Experts of a small language model.
Size: 12 layers, width 96, vocabulary 5088, 6.54M parameters.
Training: a variant of Adam for the experts, 239M tokens.
Below are experts of layer 9 (counted from 0) of a mixture-of-experts language model. Rows are named router (the router's row for the expert), gate (a neuron's input weights, with its number), up (a neuron's input weights, with its number) and show model dimensions 0-95. Each number is 200 + 30 x the weight over its row's rms, rounded and kept within 0 to 999.
After each expert's rows: "gets" lists some tokens that make up at least twice as much of what it gets as of all text. This comes from a sample of Wikipedia text that the model never trained on. Tokens count by the router's weight.

# expert 3
router,156,193,210,225,160,207,240,184,198,219,199,233,268,144,220,194,175,181,230,198,214,201,220,233,181,171,177,152,220,184,166,219,233,142,239,202,152,141,170,159,153,244,204,188,179,221,191,248,208,206,219,208,176,191,194,170,213,159,227,256,237,195,201,178,205,268,185,190,207,196,222,196,242,179,196,257,212,220,187,202,214,182,171,217,224,143,223,198,155,150,259,235,184,214,167,229
gate4,122,252,135,177,145,235,213,209,136,256,214,229,201,235,131,203,240,137,223,172,175,192,201,203,227,205,187,180,200,217,162,208,187,194,205,174,217,231,192,201,210,202,185,191,211,230,228,189,162,226,193,232,231,214,215,198,210,167,218,180,219,177,198,194,266,243,208,255,181,180,223,161,229,218,269,163,187,231,191,190,212,240,199,214,199,200,204,190,212,172,171,183,141,227,159,172
up4,237,219,199,152,181,179,210,222,229,160,284,193,182,235,193,145,224,250,198,189,275,177,165,196,203,216,200,212,271,180,203,197,198,211,224,203,181,208,236,188,212,179,167,186,222,98,195,178,252,206,227,172,199,205,209,226,177,251,146,186,203,245,138,169,189,182,193,179,245,182,202,188,187,226,225,194,202,175,159,170,232,155,213,190,228,217,183,184,212,184,237,187,221,202,187,224
gets: " G", " J", " g", " K", " P", " T"

# expert 22
router,180,196,125,175,235,208,217,195,151,215,175,144,260,203,253,237,185,186,180,232,214,231,221,173,178,169,208,214,217,195,240,211,196,233,145,170,210,193,222,203,226,220,228,193,214,223,220,248,188,219,219,226,232,188,193,159,132,223,192,146,201,191,173,196,180,197,159,209,202,217,263,248,188,167,202,202,159,204,224,182,186,117,158,162,199,235,235,189,237,225,194,143,179,186,221,202
gate4,199,237,182,182,194,179,222,190,164,167,209,160,214,264,198,133,217,194,277,176,237,218,177,186,217,191,204,209,222,237,192,233,183,240,172,200,174,189,251,189,201,165,215,183,193,202,180,207,215,292,215,237,172,172,249,224,241,185,187,204,259,192,192,170,189,154,142,187,205,213,165,218,205,181,164,228,195,177,165,177,201,209,193,161,186,153,166,185,183,213,226,169,186,187,208,288
up4,169,130,211,250,263,220,168,242,184,198,207,236,175,178,199,191,142,196,184,202,197,193,188,251,181,238,209,167,183,186,201,222,167,210,235,234,189,209,224,176,192,185,181,160,160,201,291,224,163,214,191,180,220,184,219,187,183,212,179,246,148,249,261,168,203,190,241,206,254,205,189,191,163,215,208,135,239,217,219,207,171,193,220,186,186,215,210,212,143,170,159,226,190,206,238,179
gets: "19", " (", "20", "1", "18", "0"

# expert 0
router,193,142,184,194,191,253,180,157,144,218,142,198,171,244,186,164,243,220,193,188,141,205,187,209,203,178,222,209,244,149,239,255,198,160,213,158,168,199,156,204,249,162,210,217,239,168,243,193,163,198,210,190,221,263,185,200,217,183,210,191,174,231,214,216,225,247,257,225,216,218,143,185,223,151,141,187,205,159,204,199,226,184,193,204,244,190,219,196,221,219,206,214,166,209,220,220
gate4,144,204,258,211,212,222,145,237,193,192,202,226,163,219,224,225,143,193,212,192,214,191,265,269,197,253,193,217,204,182,178,241,207,214,200,233,169,171,195,218,240,204,186,140,217,225,202,189,261,132,163,228,167,199,178,211,218,246,255,183,163,170,195,186,190,213,250,203,229,186,159,162,206,193,245,158,224,229,236,233,198,181,168,179,213,164,198,152,191,231,199,184,214,203,186,180
up4,260,275,195,255,174,227,154,214,191,193,209,154,257,234,189,175,183,226,206,157,187,131,183,226,243,218,218,178,196,210,191,170,196,258,174,221,204,219,162,204,176,227,199,189,141,236,194,213,191,219,212,183,196,189,263,266,162,212,214,186,198,201,182,216,225,220,195,161,193,179,193,189,235,214,182,174,155,235,166,202,218,164,212,200,196,252,197,200,222,202,161,186,236,147,223,135
gets: ",", " and", " to", " was", " is", " has"

# expert 17
router,227,193,234,223,220,200,143,191,208,231,230,215,188,168,150,229,166,211,223,198,238,181,162,189,201,195,194,159,199,181,184,197,222,167,239,180,198,277,243,211,226,238,187,231,206,227,151,215,204,190,215,265,204,208,226,215,159,250,234,194,205,211,241,167,213,172,177,184,222,226,164,201,137,225,216,176,174,186,190,179,156,194,214,247,168,179,145,175,250,192,154,142,190,213,158,139
gate4,135,234,219,206,191,221,187,247,200,192,199,240,212,123,193,151,146,209,239,245,208,164,173,212,166,210,199,187,219,164,194,207,164,179,170,246,249,160,184,193,206,196,213,217,195,226,174,158,258,227,144,229,130,190,211,210,217,203,184,196,271,240,189,183,193,222,203,184,222,231,202,197,163,173,135,197,173,191,208,213,206,212,200,157,175,212,241,190,161,255,217,224,229,238,197,209
up4,236,195,221,230,201,175,239,154,204,186,174,183,199,181,195,201,213,150,168,160,203,203,251,195,221,180,167,197,232,204,184,187,208,213,161,211,153,190,188,230,226,260,172,223,179,178,175,244,244,135,229,169,129,174,225,201,242,212,219,198,210,159,212,222,201,234,180,215,260,175,251,173,170,188,263,199,186,202,198,234,205,262,242,190,232,158,229,153,181,162,208,156,229,205,173,177
gets: "0", " |\n", " —", "-", "%", "3"

# expert 19
router,225,165,233,226,242,182,226,244,223,151,172,194,198,235,195,193,239,207,159,207,171,149,186,187,202,180,211,212,156,256,185,122,199,216,159,212,222,215,172,193,223,219,237,168,232,236,205,191,144,178,197,181,226,225,166,213,197,229,217,239,154,214,164,198,137,221,244,225,194,253,165,201,213,227,181,259,202,186,240,231,200,227,164,234,186,240,180,185,157,198,204,233,238,216,245,168
gate4,178,213,241,188,159,190,195,178,221,171,222,215,215,181,213,248,214,214,178,212,164,206,133,167,199,206,149,200,154,203,222,171,186,190,218,246,239,203,214,225,217,178,233,196,280,202,228,244,198,161,195,182,141,220,155,207,228,169,179,224,210,203,137,164,199,222,185,190,190,192,247,182,237,208,143,243,208,175,248,171,170,231,202,243,172,230,173,166,163,177,179,251,258,205,227,187
up4,194,147,220,209,231,209,182,200,199,205,162,230,145,188,232,184,197,224,196,175,138,181,220,202,209,251,253,206,190,144,171,166,179,218,189,277,161,186,171,228,285,197,207,202,211,168,205,222,191,208,217,153,146,197,204,207,266,181,152,264,241,209,210,190,166,169,177,220,216,197,187,175,198,257,222,173,228,183,171,172,183,256,220,181,229,196,233,210,197,222,200,240,182,199,186,212
gets: "a", "i", "o", "ia", "an", "on"

# expert 13
router,248,129,219,207,207,223,188,209,195,186,198,237,214,200,236,222,200,203,156,222,270,204,224,150,210,150,182,220,191,237,187,179,171,187,173,198,243,238,194,188,261,182,226,226,263,216,202,203,137,164,237,155,230,174,151,192,203,188,228,177,230,170,161,168,191,197,203,207,204,253,184,209,159,230,214,215,171,262,247,203,167,216,211,201,146,211,202,179,217,221,191,193,206,238,259,168
gate4,256,238,212,183,183,197,202,145,235,198,198,195,203,206,230,182,212,219,204,147,159,220,201,217,205,220,186,206,183,104,179,272,219,201,161,188,182,202,188,130,177,153,148,172,202,206,183,199,207,192,212,212,151,151,225,220,243,197,181,243,153,213,215,180,235,222,206,166,218,248,197,163,227,177,155,174,178,190,194,194,198,239,197,163,251,186,223,254,212,173,243,198,190,205,185,256
up4,146,193,241,195,239,234,210,150,186,152,215,210,242,198,128,216,137,117,237,210,207,161,219,134,160,196,179,180,177,220,237,137,203,216,209,167,184,219,171,240,210,210,227,214,174,202,189,218,192,212,170,198,202,222,228,219,203,240,198,202,203,257,189,217,177,208,226,233,206,164,167,234,164,281,184,221,191,203,190,222,218,187,197,239,186,167,187,207,184,223,205,172,224,207,213,142
gets: " |", ")", "\"", "s", "ing", "a"

# expert 10
router,177,243,217,167,152,200,220,221,194,230,229,187,222,185,173,219,174,236,218,202,183,258,184,223,153,239,150,193,217,203,198,226,212,150,259,151,209,180,160,233,189,223,192,198,164,213,194,195,256,186,156,185,171,212,199,170,182,173,263,191,249,221,156,165,182,228,186,197,163,187,227,156,134,218,163,255,217,200,118,187,186,200,229,231,206,207,252,198,192,191,190,227,218,219,175,219
gate2,227,200,172,174,238,184,191,241,215,250,173,267,225,263,158,185,188,173,239,146,191,196,189,147,171,169,253,194,187,223,196,228,166,187,173,200,179,212,242,170,182,251,182,199,259,201,208,217,202,225,223,205,256,206,176,213,244,156,202,193,185,141,262,210,210,185,178,189,227,134,198,212,205,207,205,218,209,125,196,199,232,158,209,208,196,202,237,212,171,173,233,157,226,181,214,195
up2,240,176,216,170,234,168,207,239,215,276,190,192,200,164,190,207,196,205,193,188,189,243,210,213,181,203,251,154,217,196,159,232,187,203,140,231,213,202,247,189,185,219,269,145,160,223,217,179,183,226,224,164,268,188,199,183,251,169,195,189,188,154,176,174,140,171,219,200,217,226,168,193,150,176,211,234,188,243,204,258,222,242,216,169,194,145,178,202,217,160,208,214,179,227,232,210
gets: " f", " F", "b", "f", " St", " b"

# expert 1
router,196,211,209,207,158,243,170,214,241,180,156,243,199,208,168,196,213,199,183,146,221,143,163,153,202,134,243,222,175,234,170,182,188,225,245,200,194,251,206,147,206,236,207,184,235,184,164,183,125,228,228,155,212,254,182,199,214,193,188,167,162,184,201,219,214,190,191,222,235,226,189,171,242,146,230,211,199,160,233,174,212,222,211,221,208,179,238,212,207,222,251,180,207,238,255,172
gate15,218,215,170,163,149,176,261,254,258,200,210,250,198,139,169,173,198,171,225,211,170,239,170,276,276,181,227,175,233,163,177,235,201,146,189,223,164,212,165,207,227,198,184,211,139,239,194,209,198,184,191,224,221,171,217,176,190,215,177,208,216,211,176,198,206,185,200,176,178,187,201,139,188,198,210,186,185,257,129,184,198,227,186,185,151,210,205,189,195,214,231,234,219,168,185,214
up15,147,193,230,204,243,163,223,123,137,244,242,204,195,264,182,152,207,162,210,229,204,225,189,189,165,237,163,204,217,241,245,168,201,202,216,231,204,202,256,178,175,187,216,179,205,192,176,187,240,213,251,222,214,210,184,218,207,167,207,215,210,202,194,147,169,236,223,213,157,222,166,222,235,212,204,239,240,152,226,189,236,169,189,190,211,216,149,159,146,190,171,182,202,234,174,237
gets: " of", " in", " and", ":", ",", " |"

# expert 8
router,197,214,153,169,156,218,193,146,165,176,258,215,197,213,235,232,264,194,238,221,224,167,172,171,208,240,188,220,189,200,251,210,228,193,225,203,224,192,156,176,212,185,169,188,210,231,223,186,178,246,194,165,220,271,208,180,163,179,195,248,172,206,203,195,168,125,207,194,157,149,224,233,225,169,225,150,229,188,165,222,179,213,195,211,220,219,189,192,200,246,239,143,183,256,212,177
gate4,213,141,231,226,189,233,201,198,201,205,173,229,185,200,189,223,217,169,249,244,213,145,204,200,229,159,199,169,176,210,212,191,162,178,208,223,166,204,143,215,226,196,202,255,164,197,200,214,199,201,174,170,146,188,232,164,202,169,254,153,258,248,154,225,176,211,173,217,184,215,178,203,139,233,259,203,155,230,244,176,244,256,185,182,205,193,156,192,226,208,200,173,245,214,235,164
up4,168,192,194,220,181,215,201,186,202,177,230,250,185,214,167,250,227,194,187,203,205,144,163,166,255,198,231,186,224,210,225,193,148,216,234,261,186,251,188,220,202,237,172,249,170,166,227,253,221,207,190,198,124,183,172,215,225,189,238,203,206,202,207,219,206,151,138,199,185,220,230,206,170,219,202,190,188,181,179,164,212,227,120,243,182,219,135,180,262,215,217,169,213,214,230,193
gets: " the", "19", "20", "1", "18", "2"

# expert 21
router,177,211,194,202,156,212,139,198,203,200,190,191,228,228,188,216,194,233,188,202,199,198,199,181,223,241,174,208,236,233,238,172,170,174,201,197,171,226,201,144,235,218,186,140,188,208,268,194,221,258,206,245,189,186,151,239,160,163,228,236,157,183,187,236,230,149,211,167,187,194,189,250,193,148,245,175,227,168,153,217,224,169,222,267,229,158,211,212,188,185,239,157,227,195,155,179
gate2,160,237,182,171,194,203,267,223,181,219,191,261,242,190,222,220,210,119,215,204,250,183,187,243,228,190,199,165,239,192,262,164,176,143,187,200,247,236,232,214,204,167,218,164,165,187,136,203,212,215,176,200,219,237,188,200,212,228,203,231,195,197,185,185,189,202,193,183,195,174,154,199,184,192,197,195,259,249,172,187,206,186,219,157,108,219,196,226,184,206,180,160,170,216,238,190
up2,220,198,200,182,216,238,177,144,185,243,142,144,212,216,207,191,224,213,188,196,141,177,188,197,168,146,243,253,156,195,221,235,213,205,155,188,161,184,212,205,201,228,153,211,199,255,205,135,226,240,259,199,229,218,220,201,193,124,170,237,204,151,198,226,224,204,206,233,172,194,203,197,156,229,180,211,172,187,216,236,197,233,255,210,239,191,236,180,220,187,216,164,245,199,176,210
gets: " the", " a", " The", " an", " his", "'s"

# expert 16
router,197,179,197,189,128,225,198,225,225,212,208,220,175,228,176,201,208,205,224,204,232,227,180,214,220,203,251,179,230,166,217,203,218,218,170,220,174,194,211,237,199,239,205,274,129,153,176,229,187,228,181,194,157,201,276,173,223,209,252,234,227,245,252,194,189,175,157,176,189,203,196,206,210,203,223,189,165,228,174,180,201,171,211,214,233,208,166,188,209,186,178,111,167,172,135,154
gate0,155,202,225,227,190,176,202,165,218,273,216,195,234,179,196,134,199,210,240,224,161,199,205,243,176,223,231,196,176,259,205,132,212,182,178,225,208,247,174,209,201,203,165,236,202,180,173,204,224,126,181,183,183,246,201,235,169,210,155,186,195,199,225,179,212,246,256,209,246,206,226,205,208,165,178,230,233,255,174,196,188,204,172,209,259,187,161,183,217,148,182,162,159,190,180,216
up0,159,193,257,274,191,189,207,192,220,176,166,197,139,206,270,155,197,178,223,210,191,232,171,187,195,207,168,194,201,217,187,249,224,210,160,196,156,192,262,163,133,232,178,182,206,191,220,189,187,168,186,198,190,194,223,160,244,192,178,218,268,199,231,183,185,243,241,207,185,187,208,236,223,148,237,214,241,198,200,161,248,225,170,221,239,187,170,224,184,200,188,216,176,266,203,210
gets: "-", "|", "\n", "\n\n", " |", "=="